Below are experts of layer 6 (counted from 0) of a mixture-of-experts language model. Rows are named router (the router's row for the expert), gate (a neuron's input weights, with its number), up (a neuron's input weights, with its number), down (a neuron's output weights, with its number) and show model dimensions 96-191. Each number is 128 + 32 x the weight over its row's rms, rounded and kept within 0 to 255. Numbers have three digits each.
After each expert's rows: a language model's description of what the expert responds to. This comes from a sample of Wikipedia text that the model never trained on.

# expert 45
router:105147098158153074159100108118127125120157096097170168134094191139205179116090099151162107104092151101095153103153156156108109144139104129104084098125096114069136126074125157108144106141077106070148140107105193065117155076103103137137118121145143179138102070194131139154133136201097177178
gate5:175117155165066137108136150091173177131104116159051070125140166157106124165157072178093134096164093106062104174150182103108155086143116141160165090110135145128119109144120116104130161111099137135151137118146136129128068082120160079172126070124137093154143155140100134064139153076074153118
up5:167142138103157136117163108111096175126115183066119120122171220114151122132144120156172150166061124147094128131085108189127159149155144090098094105076127116135135119173174132141157182147170120105122157128096060128130165130136139131155125173125108098104119093169107169106110092108111126157
down5:099103146094143112102092085150109152133141128155146121094140044129164124133111158186135110118168137138174064140207129146139176161099078132075131142091154096096141108170153087099116131122160094145197176168158096071118136123136138115054096135153125108080082126108141089103086119142120139108
Description: Closing pipe plus line break ending Markdown table rows, especially header rows and |---| separator lines, plus other line-ending tokens.

# expert 25
router:128212094114111144172071116039112069112136148118218147088136149120146104103173111135110132081110177104186104090110203149136131120115147119134134155119105102055185135068201128092105096166151093113167122058155112087120123117105151133105133100159155163145106145165114142122132172141130118169
gate0:101115117151121139126098158065178101111124115113169098061133157131132094146117159113128076154113123159140094104155126070126085101104172167086156126148142125110174113171160115118085121159107111086118103132078140103167139140109152102164127110103106050092129170164107221083084160136101156198
up0:144161098103165141145121097157155115126097072128113153149138076149176074170111143112128117113108076144119126138135175141138141114085215110121102183114152128083093142130118067154076082153084092108127125151125146148083176136138174155161126159103098142139120110162094193104150136135068151195
down0:154170143136167097164175174179150101142106081123146188089083130132099151111169176120176112110177140143149109172130147156143177104083118081147117129129139149114132142099082126067122073145048084102110149153157120152104149138107124086126144133162139104145102140136193090118139059106130181177
Description: Word stems and -est/-ist pieces, often in sports and politics text, such as dist|ribution, play, match, tournament, silver medal|ist.

# expert 62
router:086143075156151151157124136077113151135112119146199188137094166133165155131122107127137139111126117090130150106114145116103063156119099091095138066146113100051148086114134186106130074124079120126164131068096144115087100065108077138072145187088124151161111095183090135147105126139100132149
gate5:098184144099073219079126127156153170144117099150170135123151138123083069058132107186085093109110144129142101121134104122191122164116104174139160097103192117072136111145072096106123103151165122152116144123139091132126110154121160102150096161143142121113184124118134178102081155107180123116
up5:114158142163137190171138126113068163130158148139078119068175153123097131106135127187100114183166156171135088175185111166164088151123106166166119165122189145107103118131115082114153105091141173163164127161138049119159139137159122117214111099122146134126146144110111161112155167155157129174
down5:177093051125138132177146131109163126136161149138146141065118080125148123084135156105105166127141121081127088152127112098088100114138154111102078151096105140088138152079139202085108137098132106097144091129130124206128167127126099081160094094146135102096097116156137153146146084172092131115
Description: Opening double quotes starting a quoted phrase mid-sentence, plus pieces em, prom, dem, um as in employs, Coliseum.

# expert 13
router:136145088049091122132076106096086138099142124134156137095167125157134151130158105155123142105184083151127087125100194151137142080152160104132186094092096164103141126087120162117148131087114135120087165103134188162100152109105133116026149090128118114217181085188135128160139163186111130104
gate0:144104141119093099135136135149070156160213106115134140119192100150120157142173182106086137076071112186103118069118118143117149100140181138103111123089131183151105211126118107129143156115189138161108171143161132157155166134029068116134204148144078106158191158100115083130141141132152154142
up0:132112201087152131126178165093117168163161124138090114151133087157161168146113140139135177116126133095146119116130111074121143078133140129143092148168180178152152138096092133099164142157152200203089104131120141095120065085098072110127157150149089110163153109129130100090118103129125140119
down0:105164126173125084139173148132104132150063134166144111147135123154152197179074129162041121109112107165157161145168087157139102133201102156081140149112078136158089093157197079103136121116092138179090148129155132095078168152141099158135181135131111103089120151081094120093098158201090115117
Description: Opening pieces of words after articles or verbs, chiefly R, r, d, se, rec, rel, such as r|adio, r|ifle, d|onated, R|oland.

# expert 2
router:141205127123116106121063120131109113130182118147157191122163180129128142100102101125116136165099103105158139169151139119181067069100174106087160097120103135114178107150168152092141160096131054104109142106095183127147126097141115157139082135116171115161118137102110165147074234167096160088
gate0:118179123171123094146099163195106148147226156178176180107155156125109092090152139108126058107127130132078128083100125086132154093094147092148141153076185146077116104139123148070127128150122144094088116174126134111085096196109094170100142132137137083170128138119097093131146166150118126118
up0:140159096137147099112087101166162174197139081154116157157152157149130088107130134135119159130130137112063146104130150041110162118170172135145097093148111056117112146101038132113057064148108173108129067151132199091164113160099111139119177144079098159160124193115185169109119152110114090107
down0:109170135158128151143089108122110166179147076086140170145151136157189135141121149160111178089102107130145183135135107152110134139122105124082191125126100147087118129131128104145051090093093160087123069073071075174121130086157124124136229166134148184115108140099161104150129102060141104115
Description: Word-initial pieces awaiting a suffix, especially w starting wrath, week, worth, and act/ect/duct stems before -ion, -or, -ive.

# expert 19
router:097167102119149123150154149117133121098220096099132144074152125173172130106127123155076125097089060183137131132095153164076122129200144145164102119113144085187128102168154136118166169134104148134141144060121141085102121143066042131131101107167173131138093134067159082206162109071130119098
gate0:097168143124125179120178127119101094098158091121097140162162086167105083078152125136125103102121117122175105120121097201142171110086173104170095141095141097131098112170138109149161135112115158158118142133168215123151129199098078071140093083170111090109100167121099078111141128149177119103
up0:175167140112081150155116117143137109166118148119186152103134101089132189145091171089108141137100102189131110136114138107120111116190158149065149152154094097100135142085101145115089172116194066143208172167060094141106141066126191154132103120137109152160125119142097164113160149117116119141
down0:179160091065080120107216177130100102095114140158040127127133159176106112084123167100141140127143113062134082193091084144092156133144150163123149094131153110151110134093152109114157140118164122123126109175098134149117139194078110080103164121160136124184143122164127080043144159162100067176
Description: Opening fragments of common nouns and verbs after a, the or to, such as f|ire, l|ifelong, mod|el, acc|ording, requ|ire.

# expert 24
router:133171157106084140147140176102144156126134152136080089220102087155109144093087095212139134177143126095090133171104158139158133170101157105126113116143161118104133128106099169132084130153209141183076122134125160170183104162113151080099166119127103157130073092111103160113099118129096107094
gate5:106137119141107155145164115125086165174126164150112135155149182108164182140146154082133117148159102128099123143119107153100178157137140157070160094081127108101099104120108120165155136162136166157127168105122129146221134133170151117043137119134103174196060199108135144070146110138067075090
up5:127105139142139165165162126161141159125125174153131130098104164081196167179137136113144095148161119108100122170172097167108179136133160162059167094062148121072120085145159111138140112164111158160140129114093121164171111114172145147052151099143122134186079190117174129088144078169089061115
down5:117170163160146128139096075119085185110168144108145132156031132122113114139120116118139133143113153122083141112140059125098166153124167117148155146118102183139163103076094140112112157142126186121134151143120105106113153092098141145137121081154130102123131049124164144127114110153066101123
Description: Pipe separators between cells in Wikipedia tables, especially after numbers or results in sports and statistics rows.